From a checkpoint of a small mixture-of-experts model trained on Wikipedia.
Size: 9 layers, vocabulary 8192.
Experts: 32 experts in each of 7 layers, 64 SwiGLU neurons an expert, 3 picks a token, a sigmoid router.
Training: a variant of SOAP for the experts, 426M tokens, 6502 steps.
Below are experts of layer 3 (counted from 0) of a mixture-of-experts language model. Rows are named router (the router's row for the expert), down (a neuron's output weights, with its number) and show model dimensions 0-63. Each number is 128 + 24 x the weight over its row's rms, rounded and kept within 0 to 255.
Before each expert's rows: "comes before" lists some tokens at least twice as common just after its tokens as in all text. This comes from a sample of Wikipedia text that the model never trained on. Tokens count by the router's weight.

# expert 26
comes before: "\n", ": ", " ", "==", "= ", "The "
router [146 127 134 129 153 117 112 140 151 102 115 170  70 127 149 108 111  98 149 169 133 114  92 126  96 141  94 144 161 113  93 135 143 176 117 163 130 118 125 171  83 153 158 149 155 123 102 122 162 102 119 138 126 157 133 139 171  93 105 133 105 102 116 114]
down0 [161 168 133  98 115 126 136 153 152 130 139 146  87 119 154  96  91 120 113 115 153 110 122 148 123 114 108 127 116 100 152 105 107 169 156 134 131 126 136 160 118 143  87 124 148 198 160 125 135 125 112 126 141  98 168 127 118 134 111 179 118 127 138 143]
down1 [113 143 107 136 152  94 146 131 119  95 103 112  76 123 128  89 141  87 140 130 112 126 140 134 139 102 106 135 132 132 107 113  95  84  68 141 100  72 147 101 109 120 129 161 128 138 126 149 107  92 129 147  86 118 142 159 130 158 122 132 136 138 129  94]
down2 [172 142 109  86 122  95 136 165 148 113 136 138 126 134 125 123 170 146 140 175 184 159 141 110 114  92 115 135 146 115 123 177 138 132 166 143 141 176 121 120 103 118 144 113 142  75 138 161 125 112  94 161 106 121 148 122 100 156 107 119 135 119 161  97]
down3 [157 124 119 134 128 109 131 155 107 144 151 133 150 114 184 116 158 160 119 131 133  98 144 103 125 135 135  96  92 100 140 112 100 143 124 135 130  98 159 157 148 153 111  81 153 142  94 120 129 149  64 116 114 146 195 117 125 155 128 138 121 148 136  94]
down4 [147 138 113 150 154 124 156 124 174 159 121 144  93 117 159 127 142 105 139 112 166  86 117 113 168 105 196 118 147 174 142 137 111 134 168 140 146 131 176 110 124 145 113 158 149 144 135 124 102 103 145 111 133 103 130 126 151 127 155 153 156 133 150 118]
down5 [113 138 129  77 141 113 131 115  71 121 126 126 131 136  98 146 165 124 113 105 133 176 114 110 137  99 159 157 140 156 142 119 121 115 144 135 136 137 120 161 116 132 102 143  94 128 146 157 126 107 114  90 112 103 120 102  87 115 146 120 166 116 112 158]
down6 [121 153 136 165 123 141 145  87 136 122 121 152 211 130 128 110 175 120 128  80 106 150 139 109 110 131 134 144 120 157 150 103  91 145 124 131 160 102  63 115 148 106 124 152 157 129 134 128 125 131 158 120 126 140 167 128 104 142 106 136 108 134 121 124]
down7 [121 159 126 134 103 134 125 105 105 121 144 117 141 144 129 131 161 123 107 154 161  75 139  72  94 185 158 170 107 104 121 104 139 132 108 121 162 111 165 115  89 121 134 106 111 111 132 130 178 133 155 148 122 114 152 133 104 135  79 165 146 185  85 140]
down8 [104 114  84  92 154  54 163 120 168 164 131 130 151 144 176 130 145 138  92 132 132 156 167 121  87 124 138 133 140 147 137 134 116 146 108  98 159 107  92 103 142 129 147 123 118 173 112 166 173 146 121 129 132 162  88 131 127 131 146  99  99 126 153 113]
down9 [135 158 161 102 150 125 113  95 108 135 141 147 149 139 110 137 136 143 128 148 123 154  92  92 133 152 161 132 162 104 188  99 174 121 151 121 160 110 131 133 167  73  80 114 153 125 162  97 132 150 154 193 159 137 103 151 118 144 129 167 129 151 126 115]
down10 [121  88 123 105 112 141 130 100 122 137 123 105 133 130 134 159 121 108 115 114 122  96 117 123  84 152 139 149 156 126 110 105 114 122 143 145  55 148 125 141 162 126 130 121 111 113 111 146 151 155 114 129 122 113  76 135 121  91  85 143 139 127 134 178]
down11 [127  99 118 146 141 154 135 118 112 103  73 141 123 128 138 104 117  94 126 125 167  99 117 154 100 150 161 117 107 132 180 111 118  84 108 110 127 115 128 162  86  77 151 142 172 115 185 123 128 109 118 118 116 101 120 143 158 117 113  99 132 138 118 160]
down12 [130 132 118 117 180 138 120  94 152  87 162 156 141 135 134 112 173  91 174 143 177 113 109 128 152 109 163  68 104  89  99 128 138 125 141 147 101 142 108 162 126 121 109 138 125 107 136 130 116 111  95 117 129 143 127 124 143 129 137  97 134 132  85 107]
down13 [ 98 127 100  82 128 116 155 149 106 121 130 105 131 111 130  63 155 120 143 158 163 127  98 147 125 126 126  79 106 126 109 122 141 138 102 131 135  82 120 100 109 125 135 134 136 131  86 104 137 165 103 136 106 141 123 139 130 124 142 129 118 149 146 148]
down14 [135 119 151 158 174 136 172 135 111 140 108 112 147 136 112 126 146 110 162 145 133 118 118 132 129 116  89 139 140  95  89 106 110 125 140 156 136 139 105 107  94 137 149 177 150  71  84 120 164 131 130 143 138 117 136 109 162 143 130 149 112 156 140 128]
down15 [147 104 163 137 110 119 167 165  82 145 141 127 145 110 143 156  91 172  77 131 122  92 174 146 135 129 128 142 111 119 181  96 124 106 102 102 147 155 167 159  77 115 144 150 115 149 141 134 129 120  77 128 144 130 121 166 177 139 129  87 113 140 109 152]
down16 [108 115  99 109 158 144 121 123  83 130 140 131 136 114 150 115 161 128 111 167 163 165 142 156 111 152 131 122 175 129 119 136 122 113 170 102 123 134 135 153 122 119  34 129 162 148 130 124 108  81 168 126 126 136 112 133 115 128  82 153 121  89 108 152]
down17 [119  96 168 130 158 124 147 147  88 122 129 103 150 140 112 123 134 134 129 140 132 152 115 124 138 100 128  79 131  91 172  69 123 127 132 123 129 157 106 141  80 131 103 143 138 134 119 168 116 143 118 148 101 179 137 130  72 127 160  97  74 125 154 175]
down18 [136 133  92 133 163 105 130 140 133 112 145 113 155  92 113  95 140 124 128 155 114 153 165  86 132 111  89  62 153 134 137 106 116 127 120 111  98 129 126 119  99 144  95 136 135  93 120 139 111 137 187 116 115 118 133  99 148 146  84 127 133 108 129 138]
down19 [129 119 103 115 125 149 169 175 118 140 136 111 115  93 145 137 166  98 168 156 140 103 117 173  95 114 153 111 137 109 142 117 137 151 111  87 130 140 177 130 120 161 155 136 108 131 127 171 173 119 148 158 163 121 108 175 111 112 170  96 155 166 131  88]
down20 [166 134 161 150 129 185 158 124 142 157 127 133 114 156 157 108 165  95 105 122  74 103 122 138 198 143 117 128 139 131 186 140  98 139 154 131 124 131 168 163 157 140 130 129 147 126 156 103  89 148  96  92 117 101 143 152 104 130 156 144 124  93 122 120]
down21 [162 138 129 118 108 148 119 110 119 125 133 126 197 117  93 123 106 163 190 117 125 141 117 131 123 133 125 139 147 150 132 119 108 120 104 160 154 118 106 130 107 126 162 129  69 138 181 110 142 151 128 124 102 123 104 160 146 139  82  96 148  99 145 100]
down22 [131 127  82 106 142 133 140 111 130 102 151  94 145 121 116 102 146 119 111 136 108 137  97 118 132 117  90 141 101  71 137 162 106 123 141 140  89 100 115  98 133 170 117 137 101 105 106 139 129 136 150  90  72 134 163 134 100 123 120 136 142 121 147  74]
down23 [134  99 131 170 110 173 170 140 110 122 133 152 132 117 122  94 153 100 138 100  88  62 143 143 136  76 146 112 105  73 102 134  85 119 114 148 111 143 139 140 133 164 102 137 161  89 151  97 136 100 114 167 130 132 148 105 132 133 105 103 126 117 111  96]
down24 [128 107 158 132 156 141 155 158 117 116 123 124  98  71 152 116 129 107 123 136 115 141 122 106 129 162 125 124 133  96 124 127 126 145 122 140 163 123 119  82 149 178 151 128 118 129  85 135 149 184 151  97 130 150 138 146 136 152 149 156 119 179 134 114]
down25 [144 145 111 142 155 108 110 117 187 129 142 160 144 102 141 104 125 149 101 143 144 124 115 116  73 150 158 167 135 161 154 183 193 129 111 125 161 135 126 101 136 119 152 159 135 130 114 105 117 185 112 104 152  95 105 149 165 139 122 118 132 163 108 144]
down26 [106 155 151 143 108 148 118 105 173 157 120 154 161 124 151 119  97 114 156 161 143  89 140 118 126 166  96 140  89 131 128  99 180 161 109 139 126 120 138 111 108 121 124 105  97 135 129 146 139  66 118 111 127  94 130 134 139 103 131 158 170 131 155 114]
down27 [144 161 168  92 130 161 109 113 149 109 106 163 134 126 111 100 130 143  90  91 132 111 118 143 134 120 167 129 162 141 162 130 133 124 135 115 127 108 112  95 144 140 117 142 131 112 119 123 142 170 122 126 150 172 131 120 151 160 106 108 175 180 155 135]
down28 [133 154 105 128 129 101 164 118 125 112 140 129 105 137 122 122 159 102  97 149 151 149 136 169 102 112 132  94 115 145 125 157 131 147 117 109  75 119 121 136 150 148 118 128 115  78 139  77 180 152  91 107  94 125 120 109 113 131  84 115 172 131 128 101]
down29 [129 162  99 146 106 166 167 114 127 130 122 155 150 152 141 153 138 128 161 124 112 102 161 125 110 112 144 147 116 124 181 112 116 150 122 153 112 122 104 138 141 126 156 121 171 104 137 154 149 168 162  88 161 137 141 159 101 117 114 142 113 149 136 114]
down30 [153 175 188 133  93 146 118 115 127 121 162 158 140 106 150 154 118 115 128  88 175 120 152 128 169 134  90 104 106 128 129 136 163 181 161 116 142  77 137 103 147 122 170 107 127 122 127 132 103 136 121 114 115 108 102 137 120 120 122 141 112 116  99 117]
down31 [ 82 161 147 109 129  87 125 142  84  86 110 126 151 126 165 137 119 141 129 161 150 145 157 122  97 127 122 167 128 150 121 115 127  74 119 113 103 123 142 125 143 164 131 125 124 122  70 105 149 106 126 154 145 114 144 168 135 142 128 174 160 107 162 135]
down32 [107 132 140 117 148 112 136 165  93 162 123 155  88  92 148 108  88 123 122 149  92 130  82 131 100 103 139 133 163 145 148 148 146 151 123 118 156 149 132  97 155 124 110 129 100 142  82 138 127 141  94 148 148  95  91 146 139 137 110 144  81  77 151  88]
down33 [ 95 102 153 110 115 175 166 133 143 135 102 141  79  90 111  91 126  96 149 142 130 163  93 100 118 171 143 132 183 114 151  88 124 145 110 123  80 119 126 108 117 129 101 112 122  85 183 174 130 155 123 129 152 168 112 135 112  78 150 100  96 129  78 121]
down34 [140 169 135 127 124 165 134 161 118 113 140  90 146 117 100 117 143 111 123 151 129 108 143 150 123 137 128 140 105 104 140 162 151  92 114 116 172 124 160 151 101 130 102 129 148 153 146 159 142 146 103 152 126  84 176 125 106 104 150  94 148  99 126 138]

# expert 15
comes before: "\n", "- ", "\n\n", "The ", "| ", "In "
router [113 110 143 115 135 130 106  95 127 106 126 132 105 115 134 109 126 118 134  92 151 142 116  61  83 181 158 139  83 119 159 119 131 146 148 167 136 126 120 191 111 102 172  85 110 120  93 134 155 112 150 113 174 123 133 138 135 134 125 142 141 128  63  89]
down4 [ 93 140 134  99 145 130 146 134 104  97  96 151 136 148 100 131 118 120 126 167 112  97 145 123 116 118  96  90 108 114 100  97 156 113 100 110 161  96 138 132 113 133 124 148 126 105 172 118 114 143  95 122 103 138 119 149  71 117 102 144 147 140 128 119]
down5 [ 96 138  73 148 145 122 132 107 148  98 114  74 110 156 129 117 160 111 144 123 125 140  92 161 145 140 126  95 110 126 153  89  91 110 168 143  79 126 132  77 100 116 100 120 160 111 150 102 106 161 119 141 102 150 132 128 145 101 126 127 108 130 143 157]
down6 [129 134 131  83 130 120 112 125 132 116  99 110 139 134  77 133 154 140 137 155 158 187 134  63 124 111 128 110 148 126 115 162 117  96  92 109 113 170 135 126 170 127 125 117 137  92 106 120 151  91 122  47 135 105 109 155  92 139 141  93  99 117 137 116]
down7 [118 108 106 107 152 164 123 109 124 103 185 174 130 132 131 176  97 126 134 115 147 156 110 121 125 147 127 144 177 150 135 121 124 169 157 102 149 136 108 144 150 140 168  94 144 135 121 169 145 100 140 138 161 122 123 141 125 123 177 137 134 175 166 135]
down8 [ 97 129 151 130 131  99 137 126 104 168 136  99 133 101 101 157 112 139 150 148 128 128 130 130 133 121  90 144 109 114 114 148 123 116  98 158 135 101 132 159  99 121 195 149 110 172 135 169 140 124  87 140 104 111 147 125  89 130 155 114 137 105 168 124]
down9 [172 117 153 124 132 114 150 155  77 105 159 137 108 152 165 161 128 138 106 108 122 147 152 155 119  83 110 159 126 113 150 106 121 118 132 117 127 107 109 140 133 126 104 156 145 167 155 103 116 169 151 160 170 153 121 143 149 127 126 147 118 128 117 117]
down10 [145 118 126 127  80 112 111  90 155 144  90 114 102  97 132 115 129 130 176 114 143 103 109 126 158 155 117 124 138 114 148 144 115 146 133 169  46 141  77 105 102 160 141 110 114  91 120 137 122  87 174 147 114 157  97 161 145  94 118 135 141  96 120 136]
down11 [120  83 127 137 109 155 142 100 148 139  99 135 113 110 117  82 186 150 100 128 132 142 159 144 153 137 169  91 149 124 134 130 122  88 102 126  89 122 188 136 126 132 135 125  99 118  97 131 133 101  95 137 126 120 119 140 145 147 112 119 126 102 169 140]
down12 [123 140 168 146 105 116 114 128 139 113  99 132 162 103 143 123 155 121 119 170 118 153 141 140 114 167 143 158 132  91  89 132 119 106  66 168 114 116 114 156 132  84 140 145 172  64 135 109 130 147 111 129 129 112 119 116 120  90 126  99 119 121 121 110]
down13 [148 153 116 127 147 113 167 207  66 124 137  97 156 141 140 121 152 148 111 152 121 115 132 134 128  66 112 114 159 103 132 100 130 133 111 126 153 138 132  89  80 133  85 121 164 143 107 144 124 131 118 182 126 139 108 157 147 100 143 145 120 133 129 142]
down14 [ 99 139 181  63 128 134 130 126 145  79  91 130 141 119 104 110 160 113 122 128 173  95 129 101 112 136 118 127 124  90 138 124 160 108 136 116 179 134 131 143 104 118 121 131 151 116 150 161 102 137 124  67 135  83 140 124  93 169 117 120 157 110 156 138]
down15 [172 148 116 142  94 104 145 121 120 143 124 126 130 125 124 115 112 145 127  95 116 129 131 118 150 151  98 127 104 137 138 127 118 143  94  99 145 149 127 139 123 159 154 175 112 139 153 138 108 169 103 122 135 125 105 150 145 143 146  98 112 123  70  80]
down16 [111 137 154 109 137 172 142 168 127  90 123 164 121 186 134  96 133 112 126 136 106 159 142 102 108  99 135 125 158 155 124 102  97 145 123 109 112  87 122 146 102 129 117 118 109 105 128 133 158 104 133 104  73 115 165  96 158 109 128 113 111 192 133 112]
down17 [145 120 163 112 108 121 107 107 156 118 196 147 160 105 163 161 108 134 121 115 131 151  85 136  93  93 157 121  67  84 128 122 131 144 121 144 127 151 104 146  92 192 138 141  98 153 156 154 112 114 136 160 178 161  94 107 133 151 148 151  99 112 138 115]
down18 [126 160  91 165 129 133 123  92 144 103 143 120 141 134  99  97 121 154  88 157 109 147 108  72 106 124 145 133  96 173 139 145 125 161 117 198 141 121  99 141 131  77  97 178 105 144 106 130 121 120 126 143 144 178 149 108 122 130 131 139 143 151 122 104]
down19 [142 111 147 131 136 129 172 126 126 153 152 120 199 156 126 148 137 120 126 118 119  88 124 125 151 109 112 115  94 118 159 126 131  78 102 157  97 114 151 114  93 144 106 116 133 146 151 105  71  79 142 111 133 134 123 110 135  99  81 102 162  76 138 150]
down20 [132 144 136 119 145 130 117 122 175  56 152 106 184 154 152 143 163 164 125 169  83 113 123 114 151 126 113 140 109 103 144 151 131 126 128 153 150 131 131 150 141 111 115 124 120 133 135 185 148  85  98 126 131 133 130 146 110 137 155 125 131 112 148 118]
down21 [133 170 141 142 109 149 106 126 161 123 114 166 107  93 123 124 145 123 116  91  94 124  98  80 127 185 117 139 136 111 122 127 126 108 171 138 160 113 159 140 115 102 177 174 139 167 104 127  84 114 148 117 126 109 134  97  90 138 142 140  99 136 144 140]
down22 [144 103 116 118 119 122  78 156 136 124 114  86 114 109 132 124 141 136 132 116 117 145 138 162 150 133 147 144 108 115 134 152 121  97  87 115 116 128 114 131 197  98  90 107 146 166 155 153 112 124 123 145 178 101  92 178 107 120 133 123 155 134 133 155]
down23 [163 152 129  82 137 113 134 168 112 157 114 127 164 157 120 153 130 117 143 138  94 124 115 151 136  99 106 171 182 127 103 133 109 102  94 137 171 139 131 134 101 125 165 108 139 115 112 171 108 137 167 127 119 112 159 123 164 112 208 123 114 169 146 113]
down24 [104 166 113  97 165 132 143 118 126 100 151 127 120 116 142 127 120 124 138 123 103  82 152 121 129 145 133 141  96 154 130  97  76 135 136 145 155 132 128 122 119 134 113 127 148 135 178 104 119 123  96 178 102 109 108 141 122 115 130 160 105 144 115  97]
down25 [150  97  92 121 117 108 128 122 113 175 119 133  98 156 166 108 147 154 100 123 142 141 152 116  95 136 144 112 124 151 183 110 104 111  81 131  70 134 119 148 135 144 157 119 134 134 111 138  95 163 145 125  92 104  68 116 131 112 127 176 120  85 128 119]
down26 [183 123 109 129 152 125  97 137 141 166 114 118 128 105 121  93 140 132 116 130  99 107 117  75 111 129 129 120 116 123 150 146 138 117 103 120 114  69 179 142  97 135 142 131 163 147 126 122 150 152  97 104  63  93 143 121 173 111 107 123 102 104 136 102]
down27 [114 149  77 141 159 104 147 119  80  94 105 134 119 113 116 135 189 117 103 129 125 131 145 100  90 112 112 135 148 133 167  92 135 116 100 143 109 124 125 125 145 109 113 153 126 170 120 138 169 111  98 160 109 138 108 167 139 105 142 124 123 105 117 142]
down28 [ 99 129 139 105 147 137 131  87 133 119 138 106 146  93 107 125 140 135 155 141 163 116 130 160 181 153 142 132 173 157 116 138 143 138 116 122 168 103  74 130 149 109 130 148 166 131 150 152 139 100 119 133 152 137 121 146  99 106  88 160 131 121 105 117]
down29 [113 132 112 146 107 126 161  95 143 129  89 135 153 141 177 130 114  73 167 159 166 139 171 116 107 159 115  98 129 121 122 132 112 131 106 112  84 157 144  98 148 147 141 144 136 109  62 112 142 122 160 140 122 141 117 170 126 120 145 129  66  87 107 118]
down30 [130 134 104 147 174  50 120 116 167 147 147 105 111 117 135 144 163 151 144 122 128 122 156 122  96 145 128 132 112 128 109 136  96 150  93 137 168 104 108  70 167 130 151 144 165 150 132 140 165 115 106 161 128 159 153 122  97 152 116 159  95 151 126  82]
down31 [ 90  77 119 181 145 124 183 102 123 149 150 118 125 152 141 135 144 128 158 107 146 136 146 124 143 153 112 172 110 111 130 127 154 114 110 113  87  97 104 121 139 147 100 139 120 118 108 146 104 135 135 116  95  86 156 137  94 111 130 158  73 101 139 116]
down32 [161 132  93 121 130 103 177 157 104 123 132 129 117 147 145  85 128 125 148 141 163 131 134 151 133 143 179 136 173 114  86 120 120 133 101  89 100 115 128 146 124 177 127 112 157 112 110 157 121 115 111 101 158 145 134 151 133 112 169 119 117 135  99 130]
down33 [135 135 149 110 175  87 124 114 137 131 147 143 101 181 138 123 134  76 100 111 107 118 144 174 156  95 111 134  90 150 134 111  99  94 109 107 136  98 125 149 141 140 131 122 143 150 115 120  94 112 117 165 130 159 160 117 159 140 165 121 100 115 171 149]
down34 [122 109 112 117 132 115  98 120 143 135 159  92 104 137 134 173 140 170 163 131 127 139  92 106 100  85 152 105 112 124 121 168 142 130 127 151 116 113 133 121 133 146 150 121 129 119  95 145 114  69 170 148 130 176 140 155 148  92 109 111 108 124 184 114]
down35 [133 145  94 146 112 138 127 143 144 141 147 173  96 134  93 135 142 157 138 154 105 117 160 114 160 116  98 110 108 144  97 134 122 140 120 133 155 146 170 121 113 126  63 153 112 148  83  97 116 161  91 130 133 104 102 121 119 118 115 129 122 127 122 152]
down36 [161 111 106 133 162 119 143 137 112 104 142 137 123 120 140 156 175 105 100 118 114 114 119 117 165 111 135 134 117 135  79 173 123 100 137 104 125 125  83 105 120 137 125 143 184 137 112 132 131 184 122 118 147 107 135  96 100  67 160 125 145 151  84 133]
down37 [103 129  92 148 122 101 158 112 166 163 115 125 108 125 122 160  89 108 143 132 106 116 143 159 107 191 110 174 109 191 100 171 123  99 112 113 157 137 126 133 136 115  70 108 146 115 110 109 131 154 140 124 104 171 103 124 123 112 104 147 106 121 127 115]
down38 [ 80 141 121 148 142 186 110 134 143 111 109 114  90 105 130 128  92  88 146 106 103 114 148 131 115  95 107 148 159 103 106 173 107 121 156 141 166 110 136 101 129 159 161 141 117 124 131 129 104 124 156  87 114 123 148 147 165 142 156 180  98 132 160 114]

# expert 10
comes before: "- ", "| ", "The ", "• ", "P", "In "
router [119 127 114 164 137 148 114  74 112  93 111  91  93 152 137 130 129 120 128 105 129 122 111 107 121 149 101 158 135 141 134 133 136 152 151 109 140 113 125 121 103 156 190  74 181 132 111 162 131 112 155 107 117 124 193 143 150 137 137 128 133 117 146  95]
down0 [164 113 155 149 118 118 124 166 153 129 113  91 122 112 157 181 114 112 112 140 129 119 142 131 158 190 113 130 147 158 127 135 111 104 152 110 117  82 143  81 137 137 107  86 153 171  76 119 126 119 141  97  89 114  92 129 121 115 126 162 112 142 126 102]
down1 [137  80 139 136 127 128 122  76 125 169 112 173 139  97 157 168 101 132 141 105 127 109 154 161 128 182 154 172  92 148  94 136 152 101  86 126 155 124 101 146 139 103 148 130 118  91 147 150 108 127 131 142 183 141  92 128 120 135 163 120 147 125 119 124]
down2 [112 144 107 114 107 125 121 177  98 101  99 143 133 145 144 106 130 108  88 117 129 162 128 113 129 117  93 105 143 125 100 146  65 148 111 159 141  99 132 106 120 173 169  99 120 129 150 138 160 108 121 108 160 110 165 110 158 118 145 144 139 145 154 147]
down3 [ 72 148 102 126 124 121 132 135 112  73 149 118 137 135 116 151 132 151 153 124 171 163 156 126 124 128 127 117 173 137 132 133 179  91 118 123 102 130 171  97 166 117 141  90 169 110 103 150 116  97 128 144 122 156 167 136 127 124 128 130 138 153 140 142]
down4 [102 115 116 117  94 107 176 128 160 146 131 136  67 126 127 114 129 107 139 158 128 106 115 128 104 160 166 148 143 140 147 174 156 130 155 115 147 131 168 144 140 153 120 144 132 163 143 114 141 134 143 109 107 116  85 105 120 138 129 111 117  56 125 139]
down5 [107 159 131 145  93 186 124 144 120 149  98 119  84 119 141 134 151 138 135 104  88  90 143 174 110 158 124 138 152 162 189 126 142 153 106 137 117 110 129  94 146 106 146 132  85 138 138 165 165 132 157 127 146 100 101 100 116 118 131 111 111 167 120 121]
down6 [101 138 137 122 120 142  93 140 143  78 120 106 145  70 119 125 116 140 115 137 130 126 129 109 162 117 109  99 163  95 118 102 103 138 119 136 132 151 115 127 104 135 124 128 111  66 145 106 149 109 142 128 151 138 127 105 104 156  95 147 154 129  94 158]
down7 [138  61 159 140 131 142 134 104 134 135 127 135  92 137 125 115 123  98 110  72 149 117 151 135 157 142 179 110 158 123 120 118 116 131  86 216 118 130 124 114 143 156 135 138 158 145 101 133  81 133 151 145  96 153 177 107 132 120 150 139 149 143 118 120]
down8 [130 157 151 112 109 166 108 117 146 111 110 122 128 161 122 135 116 190 139 120  98 153 126 130 145  98 198 147 159 110 112 126 122 140 184 114 138  79 104 101 148 112 141 151 110 105 103 131 121 124 145 127 164 110 134 119  92 139 130 108 158 132 140 113]
down9 [108  93 151 106 161 108 134 156 147 131 154 143 115 145 123 184 123 101 113  95 135 115 119 128 113 109 174 124 157 169 151  95 113 127  84 106 109  84 125 145 121 107 135 133  97 126 133 154 135 142 137 105 124 155 104 149 146  99 111 123 179 134 121 123]
down10 [139 149  99 121 167 119 106 197 126 149 158 131 173 130 151 147 120 116 120 126 149 133 142 137 141 122 145 131 118 135 105 133 164 145 152 125 179 153 147 148 142 160 145 166 169 122 109 125 161 167 110 151 140 124 119 127 107 140 105 111 129 154 145 148]
down11 [108 135  86 117 113 139 141 120 155 102 174 166 115 140 113 119 122 121  87 140 118 142 152 115 136  99 154 132  93 126 125 136 150 118 150 110  83 111 117 114 108 110 136 115 112 142 128 119 114 175 126 139 131 149 133 125 116 111 110 134 126 178 149 136]
down12 [113 134 157 132 123  93 147 132 152 112 146 128 120 136 130 132 119 103 119 146 101  95 133 135 124 143 137 147 123 122 139 113 137 106 146 137 144  83 151  91 112  93 164 103 143 129 137 123 145 182 125 137 140 135 114 112 141 131 158 139 132 161 132 103]
down13 [ 98 122 136 151 148 147 149 127 118  87  79 161 143 149 140 118 125 104 114 140  92 104 136 110 115 153 126 123 127 145 172 109 152 116 125  80 128 133 192 141 150 112 122 123 135 159 107 119 105 131 153 178 124 102 120 111 154 108 135 130 165 135 117 136]
down14 [167 148 134 158 118 155 137 132  73 120 122  97 111 147  85  83 129 147 107 133 125 149 176 149 140 109  92 148 162 105 123 172 147  88 135 139  90 160 126 128 169 176 101 141 129 118 112 116 114  58 134 153  82 110 122  97 160 114 104 140 131  69 130 121]
down15 [161 111 152 145 108 109 145 124 144 155 133 110 164 130 117 124 159 132 110 125 114 161 121 123 151 111 113 124 103 172 167 141 133 113  98 128 115 159 112 101 148 155 170 138 121 102 140 110 135 182 152 136 129 128 142 113 119 145 123 131 126  96 108 151]
down16 [149  85  91 120 126 118 141 118  95 175 141 125  61  95 165 136 131 145 119 144 102 113 110 123 154 168 129 173 152 124 113 106 146 123 104 135 167 149 131 147 129  83 130 151 120 128 159 130 129 139 135 166 115 122 121  88 103 132 168 122 147 110  89 154]
down17 [143 137 147  60 148 132 120 120 127 149 112 138 119  92 166 147 129 143 128 105 125 133 150 168  77 136  90 116  99 163 122 163 116 136 152 125  87 136 166 136 135  64 140 174  71 137 172 135 104 124 100 100 167 132 133 139 139 152 130 122 134 118 111 124]
down18 [158 132 113  99 154 157 134 170  78 109 124 169  80 153 118  68 169 139  86 141  82  80 106 125 138 123 147 159 154 122 144 126 115 139 118 101 118 117 153 125 142 114 129 136 106 134 148 129  60 121 151 125 150 116  91  96 106 110 112  96 165  81 119 160]
down19 [123 204 137 121 131 133 128 123 128 160 134 139  88 129  87 136 142 147 170 113 155  96 121 168 142 107 143 135 117 104 143 148 117 128 123  87 106  99 141 102 134 144 127 133 113 155 150 130 138 163 140 111 116 135 109 152 174 108  74 159 150 101 171 176]
down20 [104 127 104 130 152 124 172 120 156 147 123 138 102 119 124 168 149 130 100 142 122 119 157 152 126  89 114  89 155 131  81 141  85 130 153 131 155 123 128  81 147 142 106  94 121 111 125 124 120 142 145 139 151 114 164 141 124 144 140 145 105 150 101 104]
down21 [161 160 115 120 136  90 136 145 140 105 160 106 139 130 120 106 136 105 132 142 103 114 158 141 131 127 143 166 115 128 112  72 145 103 101 141 156 132 145 129  81 130 109 184 158 124 117 145 154 161 137 114 139 106 169 138 169 163 154 151 112 142 117 116]
down22 [118 154 139 124 108 156 161 141 129 176 137 130 140 172 131  93  45 152 119 167 170 145 114 132 113  78 141 171 128 118  96 100 131 104 145 110 163 127 114 106 132 154 130 117 114 151 127  93 113 121 119 127  97 136 118 123 130 108 127 134 150 160 127 168]
down23 [107 141 113 154  94  94 119 123 136 128 123 119 128 121 109 139 126 111 151  97 132 149 129 151 120 115  62 147 183 109  95 167  85 104 107 141  66 157 158 123 177 150  90 135 159 148 114 107 131  95 130 186 138 204 147  84 117 114 122 116 135 100 143 150]
down24 [ 85 168 110 154 150  90  94 153 125 151 194 155 139 139 151 178 134 163 150 144 118 140 138 121 108 110 136 156 101 111 163 133 179 120 105 137 145 151 126 152 154 128 158 136 134 166  93 115 184 138 127  92 141 118 130 155 146 126 129  77 109 130  89 109]
down25 [153 126 113 109 144 148 106 124 114 111 136 160 123 152 195 146 159 117 135 108 144  80 110 132  91 147 132 142 114  78 173 130 163 125  83 164 148 107 135 108 107 119 174 154 146 131 136 129 124 116 116 156 141 108 175 121 142 159 164 100 123 150  85 156]
down26 [140 133 119 163 153 166 194 152 129 132 150 171  90 154 157 111 134 125 156 129 119  78 123 142 168 159 134 111 127 135 114 144 154 110 122 129 116 158 132 104 137  85  95 167 132 140 106 163 123 129 124 145 140 135 104 108 114 136 160 149 123 129 133 157]
down27 [141 139 127 116  71 117 149 109 136 135 128 154 102  82 132  83 102 133 112 168 117 121  92 132  95 157 117 133 130 105 112 152 134  97 128 154 133 147 150 139 129 172 124 117  78 135 105  94 108  95 142  99 112 186 132 109 131 111 121 116 149 117 125 164]
down28 [177 133  81 172 158 106 132 162 147 103 172 127  81 107  80 157 115  97 169 114 138 155 152 134 152 134 134 113 117 146 111 111 152 155 114 140 113 127  94 145 106  89 151 159 147 168 113 149 113 131 160 122 110 143 123 134 147 198 111 117 115 117 123 147]
down29 [ 94 140 110 133 144 147 110 124 159 158 207 171 121 134 147 186 123 170 137 137  94 123 116 138 139 115 138 120 152 147  89 157 149 124 195 123 159 131 137 165  96  95 138 145 126 110 135 156 122 166 124 141 108 155 116  80 161 143 126 119 112 152 122 125]
down30 [136 107 130 111 181 139 166 113 148 128 134 143 124 183 134 121 175 135 122 116 166 118 139 168 156 124 116 128 118 115 138  95 150 101 162 123 132 134 122 107 117 155 150 164 107 107 136  99 115 101 118 143 110 130  92 160 130 169 100 136 121 171 122 155]
down31 [124 132 159 125 179 140 139 108 140 142 138 137 165 159 118 124 122 186 118 119 128 111 123 130 125  89 141 127 120 141 144 118 118 129 131 109 164  75 122 131 118 129 130 141 143 114 123  74  97 192 161 131 125  96 106 109 157 116 133 154 104 162 108 116]
down32 [137 193 109 131 111 140 125 126 155 100 142 137 124 157 127 129 113 101 133 143 133 147 115 130 114 157 123 157 137 123  63 127 128 148 171 134 144  91 101 123 191 135 136 109 130  84  85 101 154 135 135 105 140  82 100  92 116 122 147 181 133 135 159  94]
down33 [103 119 170  75 148 105  90 140  83 106 172  84 113 149 121 139 150 175 162 118 138 114 143 147 142 116 104 113 120  79 121 112 137 147 125 108 168 105 136 116 118 143 114 156 141 120 149 136 119 140 126 149 128 137 137 132 115 144 117 128 148 141 172 101]
down34 [151 137 151  86 156 165 126 149 156 130 128 111 166 121 123 127 180 131 106 167  86  91 102  74 163 152 153 147 133 134  87 106 181 134 102 115 208 142 143 157 130 112 123 162 145 125 129 167 137 130 145 102 146 100 116 150 171  75  79 115 127 120 121 124]